{
  "num_hidden_layers": 8,
  "n_experts": 32,
  "lr_router": 0.000911,
  "num_attention_heads": 8,
  "norm": "rmsnorm",
  "qk_norm": false,
  "lr_mult_o": 2.0
}
Below are experts of layer 3 (counted from 0) of a mixture-of-experts language model. Rows are named router (the router's row for the expert), gate (a neuron's input weights, with its number), up (a neuron's input weights, with its number) and show model dimensions 0-127. Each number is 128 + 32 x the weight over its row's rms, rounded and kept within 0 to 255.
Before each expert's rows: a language model's description of what the expert responds to. This comes from a sample of Wikipedia text that the model never trained on.

# expert 24
What it handles: Determiners and possessives. Articles and possessive words after prepositions in running prose, mainly the, plus The, his, her, its, their, 's.
router [ 91 146  75 135 118 149 153 130 139 150 156 127  79 126 119 168 146 106  97 139 143 158  86 146  83 111 157 138 111 178 139  84 136 165 141 103 128  98  92 110 104  84  94 104 124 113 114  98 151 155 154 122 105  94 115 107 132 150 112 137 162  80 118 128 215 142 160 143 152 172  72 173 163 113 178 135 118 129 151 132 136 136  99  56 187 133 117 215 123  88 121 146  97 155 111 190 138  86 186  79  85 107 111 143 100 148  72 158 104 114  67 153 144 105 112 143  68 129  99  81 106 164 111 169 134 158 129 114]
gate0 [117  96 133  84  68 160  79 186 119 106 168 187 187 127 138 125 122 141  86 135  95 106 119  74 156  94 143 134 141 147 115 113 165 118 105  76 140 173  65 100 148  93 158 166 110 107 122  86 134 160 144  88 132 106 130 109 135 120 116 158 148 167 125  70 123 144 133  67 144 136 100 117 130 140 120 164 127 125 145 114 114 142 110 107 142 103 113 117 107 157 105 176 137 149 111  81 117  71 129 140 110 110 148 138 134 154  67  76 119 156  84 153 120 111 149 135 101 207 156 113 161 128 102 153 164 112 147  94]
up0 [117 124  93 173 160 121 130 146 100 143  77 130 132 137  60 141  87 155 191 110 162 164 151 175  90 109  82 155 114 124 128 179 142 122 145 145 200  94 162 123  81 147  95 110 114 127 101  98 157 110 122 133 111 149 197  99 167 149  99 131  63 104 138 159 148  93 166 147 110  61 140 200 193 139 120  77  97 141 136 165 160 138 126 117 147 121 122 140 149  94  75 104 190  76 133  94 112 103 124 109 151 176 116 103 143 110 152 129 166 125 155 154 147 166 152 195 173  87  88 145 110 100 120  68  87 148 116 114]
gate1 [102 199 145  79 114 117 152 129 108 121  85 136 185 166 149 139 115 113  73 164 100 166 143 148 112 124 116 111 142 207 132  72  69 117 172 131 232 103  93 125 167  99 126 105 110 116 141 106 119 144 120 183 137 136 162 120 102 168 146 106 118 116 119 161 133 130 149 129 146 148 171 160 187 226 138 107 157 192 125 137 156 114 139 151 186 155 144 147 152  98 152 131 178 177 104 158 166 143 142 135 140  72 134 160 167  85 119 136 117  81 151 114  79 154 145  98 116 120 108 108 123  57 107  79  84 123 191 102]
up1 [146 128  96 171  54 124 133 135  97 150 125 118 154  57 139 108 136 111 186  81 124  96 174 126 159  91 134 105 147  33 126 188 144 145 101  94  90 164 103 104 185 132 152 170  48 130 129  93 117 143  83 109 116 151  88 160 132  73 143 140 140 121 178  86 135  89  71 134 128 133 129 165  99 106 126 127 120 127 111 114 153 179 142 115  66 106  87 107  68 121 134 164 128 131 132  82 149 167  89 146  79 143  72 151 133 155 177 120 116 132 138 173 182 155 121 162 154 103 119 126 128 180 150 155 127 123 171 147]
gate2 [119 131 156 196 130  95 161 121  97 147 188  66  96 133 121 191 131 174 134 126  49 117 143 151 115 161 104 137  96 159 115 163 165 103 126 107 104 127 137  89 144 126 162 143  65 139 150 151 183 132 118 111 155  89 161 140 116 150 159 141  88 158  81 136 152 126 115 151 214 178 140 126 144 128 156 114 112 171 104 180 219 118  96 102 161 101 128 124 115 122 135 114 117  99 157 163 114 129 134 101 143 107 107 186 140 140 129 163  83 140 166 145  85 112 159 194 105  54 119 133 115 134  96 163 111 154 126 150]
up2 [126 137  74 121 115 141 108 119 142 119 105  71 145 154 139  89 137 113 100 181 169 100 113 102  91  80 151 131 172 147  68 131  65 113 167  92 224 125  82 143  56 114 137 152  99 124 151 126 145 110 153 127 121 116 122 129 129 137 122 133 151 114  78 105  79 104 106 130  97 143 103 140 117 174  92 123 132  75 110 110 104 108 113 136 140 153 100 162 151 133 109 124 128 145 100  50 176 119 105 133 107 179 155 110  56  41 177 140 103 107 106 107 182 120  78  91 134 151 182 109 140 130 124 123  95 167 103 141]
gate3 [ 81 148 185 110 112 159 167 185  92 122  74 165 141  90 163 122 119  80  98 120 112  74 111 168 108 138  75  52 116 154 100 112 142 156 112 115 162 119 151 151 125 113 101 128 140 219 174  97 187 100 166 153 157 180 131 119 114 143 129 104 174 109  87 134 186 137 176 143 133 162 148 164 164 110 140 143 177 158 114 149 178 136 101 110 114 115 130 142 112 142 124 156 149 114 114  84 111 110 163 151 133 126 156 141 127 139 138 158 136 117 145 140  85 113 148 145 150 151 142  89 138 122 132 121 161 135 179 116]
up3 [124  46 149 133 164 156 136 140  62 130  67 147 159 101 162 126 142  81  96 102 161  67 157 159 134 114  73  30  95 140 115 146 140 163 140 107 163  93 102 137 123  82 150 200 107 118 114  98 126 159 192 178 148 112 111 115 119 161 162  92 189 104 129 118 199 106 135 140 128 196 153 167  99 132 138 105 170 159 137 194 155 147 144 166 150  89 157  96 134 163  84 159 126 147  92  80 173 138 110 134 159 146 115 118 161  83 103  99 171 143  69 183 137  99 178 161 132 129 149 145 174 104 114 108 131  97 137 127]

# expert 23
What it handles: Word-final letter pieces. Final pieces completing a word, often names, such as beag-le, prodig-y, alge-bra, Napred-ak, Pin-zi, and closing quote marks.
router [167 185 107 113 131 120 108 135 118 154 180 113 136 113 149 153 119 134 143  92 108 127  51 117 147  74 175  97 112 180 114  87 128 191 171  89 144 117 127 123  95  80  51 174 127 143 119  99 123 128 187 151 201 119 106 161 141 137 123 102 139  90 169  90 135 182 137 229 134 148  50 154 146  69 122 132 149 177 167 139 188 115 108 139 125 138 158 153 117  93 123 110  69 101 123  98  84  82 153 133 147 172 126 149 117  47 107 167 102 104 107 133 169 102 125 133 128 125  86 152 118 149 100 146 160 140 153 102]
gate0 [ 98 138  86 115  86 140 124 140 153 215 158  92  86 151 101  91  93 167  57 132 164 133 146 145 103  91 127 102 126 173 109 139 101 188 118 109 135 143 138 137 126 128 124 165  97  70 119  85  92 151 136 118 137 164 142 177 121 155  89  95 111  98 138 115 137 122  91 116 162  38 125 117 141  70 137 107 144  84  97 116 176 108 168 167 129 185  80  76 149  82 126 115 173 113 106  61 120 158 137 200 140 165  84 132 125 108 183 173  71 155 116 155 163 113 166 107 151 168 106 120 149 108 139 136 148 114  82 181]
up0 [173 158 125 138 102  71 134 137 150 160  74 166 123 150 158 114 159 103 116 122 131 129  18 123 125 117 102 146 176  87 169 108 112 162  95 179 157 111 137 171 119 158 118 174 162 108 142 132 100 143 166 121 126 161 116  93 121 143 109 151 153 119  89 121 102 166 162 138 119 126  91 127 132  85 129 149 133 142 107 158 107 132 125 127 138 159 157 113  47 161  85 152  91  96  84 177  73 135 136 128 106 101  97 147 161 142 122 178 151 112  66 116  90  61 139 132 128 122 121 142 121 185 103  85 123 169  94 163]
gate1 [120 156 147 107 159  82 112 135 134 124 155 148 107 155 171 141 130 117 160 147 135 168 145  77 117 170 125 131 137 112 141 117 117 155  73  79  72 148 147 196 100 137 109 224 141 170 147 158 167 108 153  76 103 120 158 123 113 126 102 101  91  93 125  88 130  99 120 113 128 157 144 131 140  89  96 111 132 186 127 145 120  91 185  78 137 135 163 106 132 166 119 109 153 121 129 185 106  99 139  96 131 123  57  95 130 194 107 123 200  84 134 126 105 195 117 122 112 154  87 129  89 108 116 112 111 136 152 133]
up1 [113 108  94 125  98 140 133  87 121 151 109 124 183 105 163 153 113 158 110 149 153  75  89 114 200 157 135 147  82 116 114 178 151 138  67 157 146 104 149  67 136 158 124 110 146 114 102 126 165 148  96 160 138  90 119 134 111 109 173 173 117 119 159 118 126  99 137 164 102 121 123 139 112 162 166 110  80  79 103 113 133 142  90 152  99 143  96 125 108 118 111 141 140 105 168 123 177 167 126  99 125 122 108 123 137 125 166 147 156 145 129 146 127 120 137 144 100 136  89 147 140 141 146 121  86 154 201 149]
gate2 [113 156 104 136 177 124 111 103 163 177  65  65 157 123 141  97  95 146 136  90 140 177 123 159  99 167 164 134 128 151 100 117  77 166 119 124 136  93  96 163 113 125  99 181 194  94  92 136 101 147 151 108 125 107 169 134 117 121 136  97 158 112 125 127 119 179 110  88 102 152 194 149  99 116 185 112 144 140  81  78 104 106 103 117 140 166 110  98 124 129 155 152  63 180 133 111 168 142 181  72  83 118 110 147 136 102 117 132 141 121 102  88 132 108  76 137 129 124 117 155 178 113 158  94  93 154 117 127]
up2 [174 141 144 115 126  87 115 219 124 145 155  67 151 111  84  85 205 126 171 134 126 136 126 210  93 164 123 127  97 158 106 127 141 141 117 148 104 155 136 114 152  98  64  98 147 144 177 129 148 158 122 120  64 145 158  89 164 189 184 100 175 117 106  95 105 144  76 127  94 145  75  71 100  87 187  80 133 137  75  94 111 162 111 149  94  98 121 106 117 108 110 151  97 127 127 149 117 153 140 174  99  87 139 155 138 102 146 107 123 119 101 134 124 119 128 137 130 159  99 126  72 120 113  97 125 137 114 131]
gate3 [164 153 122 120  99 119 117 153 150  89 140 112 154 213 159 134 157  82 145 131 119 110  86 105 153 120 139  97 152 186 113  97 126  55  78 136 167 151 125 103 167 140  89 148 145 114 115 120 133 128 141 137 252 168 113 139 136 144  60 153 147 145  57  72  51 107 189  97 122 142 139 142 160  82 180 163  84 151 151 159 155 157 160 119  36 114 148 147  92 112 164 137 173 108  92 145 149  91  76 133 159 149 163 123 122 139 124  99 188 169  71  87 184 151 105 124 103 147  78 199 156 151 133 145  99 142 109 151]
up3 [126 119 108 121 135 134 121 147 103 177 125 142 174 153 133 101 122 133 112 139 150 131 137  82  69 147 153 136  91 161 124  78  46 105 142 189  92 169 137  91 124 145 163 144 112 124 150 166 130 139 141 125 124 129  95 163 145 107 146  65 134 134 121 156 177 150  89  73 142 126  62 127 119 164 120 139 180 149 139 147 119  79 152 156 123 145  89 102  95 138 138 144 129 155 116 154  71  88 130 186 149  98 158 165 181 111 150 160  75 165  94 125 131 148 101 169 165 159 101 127 143 136 181 119 116 108 159 151]

# expert 31
What it handles: Prepositions. Prepositions right before a noun phrase, such as of, in, to, for, at, from.
router [196 118 114 114  77  90  98 137  95 102  95 138 102 122 146 135 135 132 123  33 155 153 110 120 120 109 121 127  94 162 168 116 154 160  93 123 151  94 111 105  84 139 119 180  84 115  67 160 163 134 126 137 185 149 174 100 117 190 129 121 128 109 127 187 118 101 181 174 150 113 126 153 145 112 177  85 155 134  90 116 102 156  87 153 118 162 191 134 125 146 142 179  90  82 150 150 102  99 133 111 207 135 142 112  94  59  77 143 117 115 140 103 119 171  74 150  93  97  67  72  83  81  86 133 136 141 152 120]
gate0 [173 159 176 107  61 135 110 147 123 146 155  88 125 122 133 157 123  87 183 125 128 145 127 133 124 108 139 146 120  99 150 111 166 175 119 163 145 122 105 102 120  99 170 102  75 139 130 190 174 138 116  97 117 131 154 117 159 106 115 167 107 141 169 165 160 211 163  57 140 119 107 114  65 136  87 103 125 126 144 120 100  82 107 149 161 128  99 144 114 157 124  98  96 132  74 210 126 119 172 150 121  99 145  92 158 145 140  92  99 173 124 113 122 130  98 149 180 187 137  67 139 108  95 142  96 135 117 164]
up0 [ 89 131 114 203 150 116 163 150 138 108 112 119 130 140 101 111 102 144  48 167 136 147 143 134 135 171 104  90 164 142 105 193  83 146 177 146  88 113 144 151 156 143  91 146 150 111 127  78 149 128 131 164 119 116  92 180  52  81 100 134 123 154  74 107  75 108  99 161  74 148 143 115 171 142 174 133 145 170 127  91 127 146 148 110  81 126 144 122 140 119 168 145 156  70  98 129 160 136 128 155 153 122  97 135 165 104 131 166 145 125 143 141  99 127 185 141  46 127 107 185 128 106 116 119 104 134  90 126]
gate1 [159 165 167 174 124 117  84 126  88 182 112 161 144 154 152  79  78  74 184  76 107 136 119 151 150 130 146 129 112 156 152 174 111 137 186 143 182 141 147 148 107 121 120 100 185 141 163 151 105 177  95  83 158 137 120  99 122  90  89 117 174 133  93 124  99 116 115  96 149 143 140 120  82 151 111 124  80 118 107 169 148  76  87 161 113 123 131 140 116 164 104  72 117 114 101 104 163 163 126 104  93  61 121 160 123 165 143 120 122 137 161 167 139 185 182 108 122 125 127 124 148 119 109 113 110 121  91 152]
up1 [ 91 161 138 171 120  89  88 109 113 146  87 187 136 134 136 109  82 137 120 103 146 115 168 109 144 149 172  83  93 145 147 181 129 181 122 155 144 144 166 166 139 117  93 123 178 126 192 185 138 146 108 167 151 124 141  81 126  70  99 176 156 128  98 210 131  84  98 144 158 190 108 119 107 174  85 194 149 124 166 174 113 119  32 170  58 138 150 132 123 160 147  76  95 134 104 137 148 123 152 133  96 200 142 142 128 103 172 115 143 121 116  97 158 235  89 128 109 163 102 140 142 156 126  83 117 111  61 112]
gate2 [155  97 149 100 126 190 156  87 182 108 154  81  95 107 127 157 100 182 147 174 138 169 160  87 126 161  83 128 108 118 126 110 173 106  69 157 103 137 119 133 115 128 121 145 135 107  97 109 122 161 142  61 100  91 205 111  91 145 104  80  60 154 137 205 137  79 110 107 159 144  76  22  98 132 121 149  96 115 165 124 124  83  76  92 163 117 147 151 100 155 127 138 126 114 147 102 181 138  88 149 109 130  69  93 111  76 134 151 121  70 149 154  86  92 127 124  79 156 133 145  66 130 145 101 191 192  93  76]
up2 [147  78 139 128 143 164 160 122 165 158 150  78 128  79 108 117 118 167 134 187 151 156 169 101 129 115 153 143  84 100 161 149 155  47 132 112  77 123 190 132 129 125 149 159 165 136  83 122 109 155 143 110  87 116 226 124  93 182  87  85  39 129  83 137 106  80 120 145 184 164  99  35 129 148 136 119 106 105 108 148 168  84 113  87 135 124 176  78 118 139 175 182 105 194 125 161 146 146  66 114 143 131  82  98 149  87 106 163 132  70 143 176  83  94 149 122  85 110 112 117 101 132 156 115 148 184 144  88]
gate3 [ 49 154 168 175 141 116 148  76 112 166 100 136 105 109 105  96 118 185 157 113 115 127 147 101  90 133 135 163  81 107  94 160 144  74 107 126 110 120 171  76  97 145 134 122  73 161  96 137 139  72 118 149 127 142 115  72 130 152 137 130 122 123 136 103 119 179 137 126 127 142 201 139 144 173 108  74 133 120 119 165 152 107  86 159 124 119 143  97 146 115 138  86 157 114 111 128  99 116 135  78  42 130  71 141 133 153  85 119 125 144  68  83 117 144 118 133 172 120 104 183 174  96 123  93 146 117 153 133]
up3 [133 123 149  94 107 170 153  77 103 161  85 131  66 120 157 132  92 177 164 165  80 132 107 104 123 180 176 141 101  95 113 165 161  28  87 201 166 164 160 139  79 176 129 120 123 165 115  95 148  65 120 127  73 165 131  70 156 128 155 134 143 135 161 112 110 130 114 118 101 119 172 110 120 164 101 148 105  85 129 125 149 111 146  64 123 156 129 137 215 132 158 122 127 101 133 109 143 141 156  91 120 101 119  71 115  87  65 156 125 151  61 120  93 171 114 106 169 112 110 166 144 102 116 137 155 142 110 191]

# expert 15
What it handles: Mid-word fragments. Short interior pieces of rare names and words split into fragments, such as Col-b-ys, Herm-it, Dem-p-sey, dig-it-s.
router [175 137  97 151 115 110 113 128 170 117  77 118 140  83 182 134 120  79  62  90 172 138  58 106  91 116 136  85 117 132 140 194 109 150  62 141 143 124 106  98  77 125 184 152 130  91  97 153 111  97 154 126 197  74  91 143 129 133 135 164 148  88 104 155 171 132 132 129 136 139 108 124 133 122 156  74 144 153 144 115 124 151  90 118 191 150 102 132  83 159 120 127 121  84 112 171 160   8 105 127  92  87 163 152 149  72 108 167  62 110 141 142 160  92  85 119 167 105 145 143 121 109  83 135 120  98 134 151]
gate0 [ 60 187 104  84  55 156  78 100  86 127 152 127 129 141 114 159  86 148  92 108 181 113 159 151 118 118 151 110 135  83 137 123 140 133 120  91 129 143 121 130 161 153 172  99 116 130 204 169 159  94 132  88 146 128 135 138 110 120 117 117 168 111 129 140 157 152 145 175 164  66 133  96 153  95 181 145 158 117 132 173 160  81 113  95 127 115 149 183 175 173  71 137 109 152 149 162 141 132 120 146 167 111  95 181 144 123 110 115 128 147 128 125 119 123 161  90  97 111 111 124 153 199  81 126  88 142 118  83]
up0 [ 96 101 119 114 137 167  95  77 144 128 169 152 121 152 145 139 192 163 113 171 205  99  97 138 165 121  95 153 125 145  94  89  90 150 160 174 103 132  87  90 151 112 121  79 115 114 206 120 104 128 111 135  96 136 162 115 134 149  72 131 141 145  95 131 162  94  88  87 173 144 154 101 141 146 132 114 179 186  73 160 153 179 166 101 128 159 167 165  85 114 150 109 110 152 143 139  99  99 136 164 135 148  99 168 112 144 160  97 160  80  84 127 164 126 130 123 116 155  87 206 178 152 128 128 166 142 132 161]
gate1 [167 100 133 114 102 143 108 140 182 114 113 145 161 100 129 157 120 123 152 125 143 105 119 182 167 196 126 128 132  98 110 149 134  95 119 118 146 150 171 163 123 141  89 160 184 109  82  82 148 130 141 143 119 105 132 120 152 122 124 184 117 160 126 126 129 131 127  92  32 147  73 118  77  85 126 178 126 138  99 133 162 108  99 196 118 121 135  98 113 157 133 112 142  85  63 207 169 122 116  97 123  75 103 136  91 123 156 134 157 173 170  96 104 101 165 106  96 138 142  80 168 128 170  65  85 154 169 120]
up1 [107 110  79  57 127 128 119 100  94 153 101 155 151 158  90 116 141  75  75 145 101  97 190  81 140 135 112 149 122 130 129 108 146  79 146 128 137 125 147 107  57 153 165 109 116 138 190 156 163 118 147 131 120  95 151 148  38 121 119 149 134 123 108 128 114  99  78 142 131 100 130 191 146 140  91  96 155 122 107  69 132 120 110  89 149 117 130 119 120 130 118  86 194  88 131 148 131 124 130  88  91 124 132  79 166 187 134  89 149  72 151 115 103 125 129 100 158 112 191 153  70 108 128  96 151 135 151 168]
gate2 [149 125 137 133 100 101 110 140 121 181 105 145 144 167  57 158 138 110  92 108 121 174 163 123 106  50 136 141 114 114 122 139 145 103 141 128 119 161 133 122 113 149 172 180 136 113 119 126 116  38  99  65 127 114 149 101 107 141  89 157 152 171 163  78 127 151 125 194 112 168 144 191 164 116 107 117 166 178 139 152 145 143 137 133  96 152 160  84 135  87 141 116 118  98 159 173  91 136 135 210 194 108 126  97 146 173 150  72 120 107 102 103 108 101 123 155 127  82 150 108 115 130 135 113  99 141 134  80]
up2 [106 126  98 110 105  97 129 141 143 110 111 105 118 155  71 188 128 116 124 122  90 142 161 117 151  74 174 100  88 105 131 129 210 170 141 104 124 121 181  99 139 148  99 117 101 120 142 115 134 122 126 167 128 125 154 150 134  52 113 116 122 156 122  64  58  70 138 188 172 170 142 153 173 141 162 156 115 107 125 162  86 134 145 156 126 103 136 115 139 123 121 164 117  79 139 141 169 119  99  89 100 171 142 111  93 146 145 132  63 147 118 109 164 122 154 171 130  94  93 119 147 127 111 151 115 136 124 108]
gate3 [118 147 177 113 105 130  60 130 105 151 120 143 154 138 121  96 130 109 156  46 180  95 129 164 159 128  98 123  58  92 115 152 112 194  82 152 133 178  83 118 112 107 115 152  96 143 151  76  74  51 112 112 139 147 158 161 143 136 128 112 138  94 167 120 123 110 165  73 145  97 119 101 153 112 139 184 109 147 143 152 150  80 153 110 106 116 105 140 123  59 135 120 115  98 116 146 111  92 102 120 147 107 136 155 114 167 145 149 153 102 101 130 144 131 130  98  97 119  64 131 130  96 172 119 208  67 144 138]
up3 [139 105 115  99 117  93 110 161 121 122  92 150 154  97 178 118 119 104 153 137 153 145 113 126 106 125 161 121 110 122  97  90 145 205 132 150  99  90 129 131 181 153 116 128  63  96  89 118 128 158 116 151 141 110 133 132  57 170 108 180 142 143 207 109  85 137 112 116  15 124 149 139  78 181 129 151 118  92 129 192 130 141 142 114 106  90 171 134  98 127 114 123 119 105 131 115 157 148  53  86 148 143 151 143 121 103 130 130 112 102  89  79 104 135 104 106 124  89 139 150 194  96 126 123 117 159 131  89]

# expert 25
What it handles: Conjunctions and auxiliaries. Clause-linking words and auxiliary verbs, such as and, was, is, which, or, had, been.
router [100 119 114 130 134  72  91 143 160 124 129  79 205  90 132 190 124 155 120  92 145 145  96 170 167 112 126  92 100 115 155  95 147  93 141 148  87  93  86  83 115 118  73 128 201  77 117 141 153 107 113 120 235 125 142 137  63 169 125 140 167 146  74 117 125 134 144 157  96 168 141 153 118 116 114  92 110 143 107 117 136 131 134  85  89 146 165  98  85 113 136 130 135  88 137 148 118 121 136 120  79  97 103 120 130 119 134 135 104 112 128 103 170  98  97 114 143 114 104 137 151 127 111 138 150 219 154 184]
gate0 [205 213 114  84 120  97 151  44 145 123 157 120 157  78 173 131  81 129 109  64 153 104  96 130 176 122 141  97 140 127 123 104 152 115 160 181 114  80 104 131 207 144 122 101 203 113 133 165 122 141 188 102 129 128  97 118 134 158 119 123 152 125 130 113 143 125 143 150  70 114  95 161 143 148  89 163 121 143 127 115  91  83 177 171 137 188 187 152 167 125 136 163  83  78 136 202 128 122 197 161 130 176 110 126  80 150 123 135 174 132 173  81 123 143  71 175 142 129 128 115 129 118 138 172  68 154 152  92]
up0 [172 149 132 121 114  79 149 111 162 157 180  75 133 145 164 124 116 146 104 109 125 139  84 181 151  77 115  85 132 131 147 145 114 157 140 171 145 108 126 117 192 161 127 110 145  83 128 177  90 169 132  63 160 162  93 156 177 134  77 157 205 123  94 127 165 120 178 122 125 125 112 138 131 155 124 137 138 166 112 148 122  82 139 111 150 138 121 110 152  54 153 159 124 169 103 182 140 142 205 123 166 138 120 122  91 175 131 128 113 119 146  71 144 152  94 139 142 118  94  88 185 114  97 114  81 148 150 102]
gate1 [149 104 152 190 148 131  96 181 121  91 111 121 123  75 140 159 128 169 159 170  62 124 142  79  86 133 132 137  78 147  89 134 111 146 110 147  79 129  83 151  67 131 113 109  77 188 113 127 105 138 115 172 107 121 104 125 108 147 126 130 155 161 189  85  96 151 107 153 126 142 121 110 205  73  86 118 105 115 103 141 105 128 143 207  86  86 126 194 156 122  77  93  76 134 135 154 137 170 100  83 123  98 189  71 100 123 100 128 129 212  62 180 117  68 147 139  80 123  97 163 151  98 126 131 114 135  98 126]
up1 [149 173 121 100  88 133 121  71  85 150 126 145 107 244 129 114 134 105 101  67 147 108 117 143 159 154 108 135 180 133 170 102 187 147 184 127 173 158 126 106 143 178 148 158 165 136 171 159 138 134 165 108 120 130 134 123 146 102  90 136  91  85  76 125 157 103 195 109 160  97 105 132  87 167 160 134 126 148 165  78 119 122  91 100 175 157 120  63  92 120 105 155 174 171 137 140 167 129 148 194  91 145 123 139 138 122 147 157 148  83 170 124 143 176 105 113 152 106 174 134 125 163 121 147 130 160 144 112]
gate2 [164 139  70 180 202 114 190 134  90 105 139 126 164  94 102 134 125 122  85 113 154 178 100 126 176  82 163  85 174 162 116 176 103 125  99 175 135 136 109 145  95 126 150 101 109  85 123 188  95 149 140 122 135  77 174 115 141 154 140 133 146 143 112 114 161  93 152 116 205 118 144 161 131  95 135 131 151  91 171 101 136 139 158 128 161 150  66 122 103 109 119 105 183 112 161 177  74 157 103 105 149 169 116 103 144 150 131 134 117 156 130  62 164 156 118 100 113 168 119 140  68  88  94  90 170 132 181 148]
up2 [111 172 176 136 105 136  96 109 193 121 126 149 153 117 158 134 154 122 122 168 127  78 165 124  84 167  78 209 114  77 213 113  68 188 159 111 105 150 193 157 151 104 126 186 129 151 137  85 120 158 109  93 116 132 141 144 170 167 114 119 134 116 120 182 176 158 160 234  97  97  71 116 134 143 107 179 146 162 125 200  96 116 116 181 153 130 200 145 176 175  95 119 128 134 156 143 124  68 174 111 107 128 181 120 114 134 119 113 160 116 132 173 136  93 114 137 166 112 151  84 146 194  89 162  87  86 108  67]
gate3 [130 143 122 135 146 153 120 153 141 124 101 113 136 157 178  95  78 121 156  89 126  97 141 156 105 123 153 171  97 103  51 126 173 124 155 128 102 136  96 130 146  83 118 122 129 143 123  91  80 171 132 201  85 132 128 165 176  83 120 157 119 166 146 141 157 139 121 161 107 115 112 115 118  76 125 122 146 135 104  70  85 129 132  94  94 135 100 164 146 193 101 157 147 130 152 156 147 200  82  96 145  64  97  86 125 130 133 170 105 127  50 142 111 136 106 146 148 172 180  97 102 148 116  94  73 179 176 148]
up3 [161  96 121  84 134 147 152 163 144  85  85 142 114 143 155 178 129 126 138  95 139 120 134 136 113 114 167  80  89 139  87 106 151 154 110 124 118 149 116 111  94 104 153 118 142  94 104 146  88 121 155 181  69  96 123 181 134  77 160 179 141 141 102 135 142 120 122 139 117 155  62  91  87 108 171 138  97  87 133 102 111  95 138  58  99 122  84 163  94 177  92 163  91 133 155  79 150 143  64 157 108  90 180 144 109 140 134 184 143 128  96 133 101 162 102  86 153 182 200 104 129 125 100  90 117 164 176 126]

# expert 17
What it handles: Capital abbreviations, rare pieces. Uppercase letter pairs such as AS, AR, TA, odd word pieces in foreign or technical text, and modals like not, can, may.
router [141  93  88 104  99 170 141  79 102 136 102 117 144 135 160 176 168 150  71 115 153 169 128 127 108 119  78 127 122 157  92 191 142 133 150  93 119 129 108 124 132  93 115  83 168 172  95  84 150  94 134 146 127 140 124 119 124 127 127 162 152  57 110 164 177 110 101 176 130 171 108 166 135 115 116 115  88 149 142  65 206  92 104 137 112 214 143 117 138 130  98 124 178 144 152 161 129 112 144 103 139 101 101 119  99 100 119 150 110 115 115 136 188 125 128 159 144 182 153 130  65  81  99 174 137 139 162 200]
gate0 [103 117  98 130 163 112  92 148 164 140 135 143 131 156 120  87 126  93 144 167 118 180 115 137 190 115  97 133 141 178 175 122 133 126 137 135 124 144 115 140 110 117  85 123 128 148 148 168 164 105 123  92 135 142 149 129 122 103 134 200 116  63 121 112 150 163 140 216  91 156 190 139  98 104 148 140 122 129 134  87 122 101 107 148 198 159 141  80 190 225  72 159 109 148 107 127  94 126 124 146 112 137 127  75 162 151 109 182  96 157 120 141 119 141 100 150 170 118 147 181 128 128  94 131 147 166 147  87]
up0 [ 97  88 142  82 152 120  80 172 134 145 138 176 116 199 133 147 132  86 134 117  66 153 115 104 179 134 181 127 159  80 128 124 121 151 110 147 139 134 122 147 145 105 143 141  83 179 151 136 192 198 177 161 139 119 145 223 184 144 133 164 116 102 155 146 116 105 135 164  84 148 138 176  66  98 132 106 130 115 156 171 159  62 113 145 129 164 112 182 167 136  76 148  70 162 175 165 143 101  88 175 153 126 100 106 161 120 149 123  91 180 149  82 157 116 161 145 123 129  79 152 136 183 150 113 143 152 141  85]
gate1 [139 116  70  96 165 105 143 109 155 150 166 130 169 152 115 125 162 137  67 124 178 191 122 192 160 102  66 133  72 157 143 167  53 136 118 135 105 104 114 133 116  71 176 161  98 122 114 124 153  87 149 136 124 163 110 157 178 101 182 147 102  40 136 159 146 214 157  80 102 128 128 143 118  90  83 126 161 113 161 147 123 106 107 106 101 161  98 145  90 122 114 106 129 125 121 158 185 128 105 160 176 188 169 120 137  82  86 164 141 132 154 124 156 109  80 131 134 137 143 133 161 145 134 140  43 136 144  84]
up1 [122 193 131 154 122 183 108 186  79 150 151 149 125 152 118  66 154 110 179 132 128 101  97 106 182  98 150 102 133 106  96 116 210 151 108 132 158  83 153 102 147 149  51  74 206 126  85  87  73 111 140  95 153 120 132 141 133 148 119  99 194 173 171 117 147  23 104 128 127  96 106 147  83 116 128 164  85 132 191 114 173 187 144 141  96 175 160  88 115 146 125 150  83  96 110  89 123 105 111 143  71 108 118 158 177  93 132 109  77 171  89 145 159 134 177  82 195 163 122 103 134  74 126 140 129 155 185 134]
gate2 [120 114  96 120 142 128 158 106 142 117  59 146  96 185 163 146 138 139  64 124 149 176 113 167  83  55 100 138 168 157 176 121 135 125  55 189 131 123  71  97 114 128 101  97 138 182 113  60  70 104 151 110 124 134 177 115 102 152 146 171 200 155 156 170 191 134 155 108 127 105 153 128 121 159 183  97 167 103 168 180 103 141 151  98 153 140 110 130 120 144 161 205  65 124 157  85  48  53 179  49 110 126 106 105 166 112 160 152 129 121 155  95 143 116 154 157 103 119 121 126 146 125 152 134 107 124 101 131]
up2 [166 114 113 126 146 102 103 138 122  48 165  69 147 145 168  96 128 106 134 123 152  85 132 179 174 115 205  91 153 121 144  85  98 133 105 134 172 169 158 129  64 126 174 169 102 121 115  92 130 115  30 118 109  84 148 132 141 100 105 126 142 160  92 162 128 120 143 125 105 146 150  95  77 157 160 123 170  76  95  74 134 149 148 118 114 180 121 122 110  99 138 178  93  84 124 188  91 134 119 180 126 120 111  72 109  98  50 182 140 107 145 118  92 130  89 125 155 133 125 150 123 123 162 112 131 110 117 103]
gate3 [142 175  77 118 157  79 153  97 100 119 113 133 128 154 111 119 123 165 100 150 148 152 167 121 150 139 152  65 151 131 106 108 183  78 157  46 115 144 138 128  62 136 149 154  77  71 162  80 144  92 160  89 139 116 167 153 120  20 148  89 155 156  97 126 164 101  90 147 129 181  97 135 145 124 181 119  85 165 147 121  95 113  80 180 120  94 128 144 181 121 115 156 191 146 148 141 161 119 178 153 133 132 176  70 129 162 118  93  95  74 165 117 137  98 153 140 137 178 116 188 115 122 135 124 143 129 148 117]
up3 [ 98 152  98 145 146  87 139 156 173 107 103 158 118  78 112 107 105 107  84  88 167  93 125 126  81  95 163  81 209 100 114 112  61  78 112  83 135 163  79 155  86  99  63 129 154 152 152  79 194 148 139  83 122 127 173 135 128 121 140 147  56  70 120  65 107 183 173 143 132 121 111  90  96 107 175  87 103 127 164 115 175 136 102 146 123 137 128 105 113 133 122 102 140  95 129 124 123 151 107 179 104 147 135 114 118 133  76 116 164 157 177 176  99 161 128  88 144 131  84 132 156 134 134 152 145 175 113 128]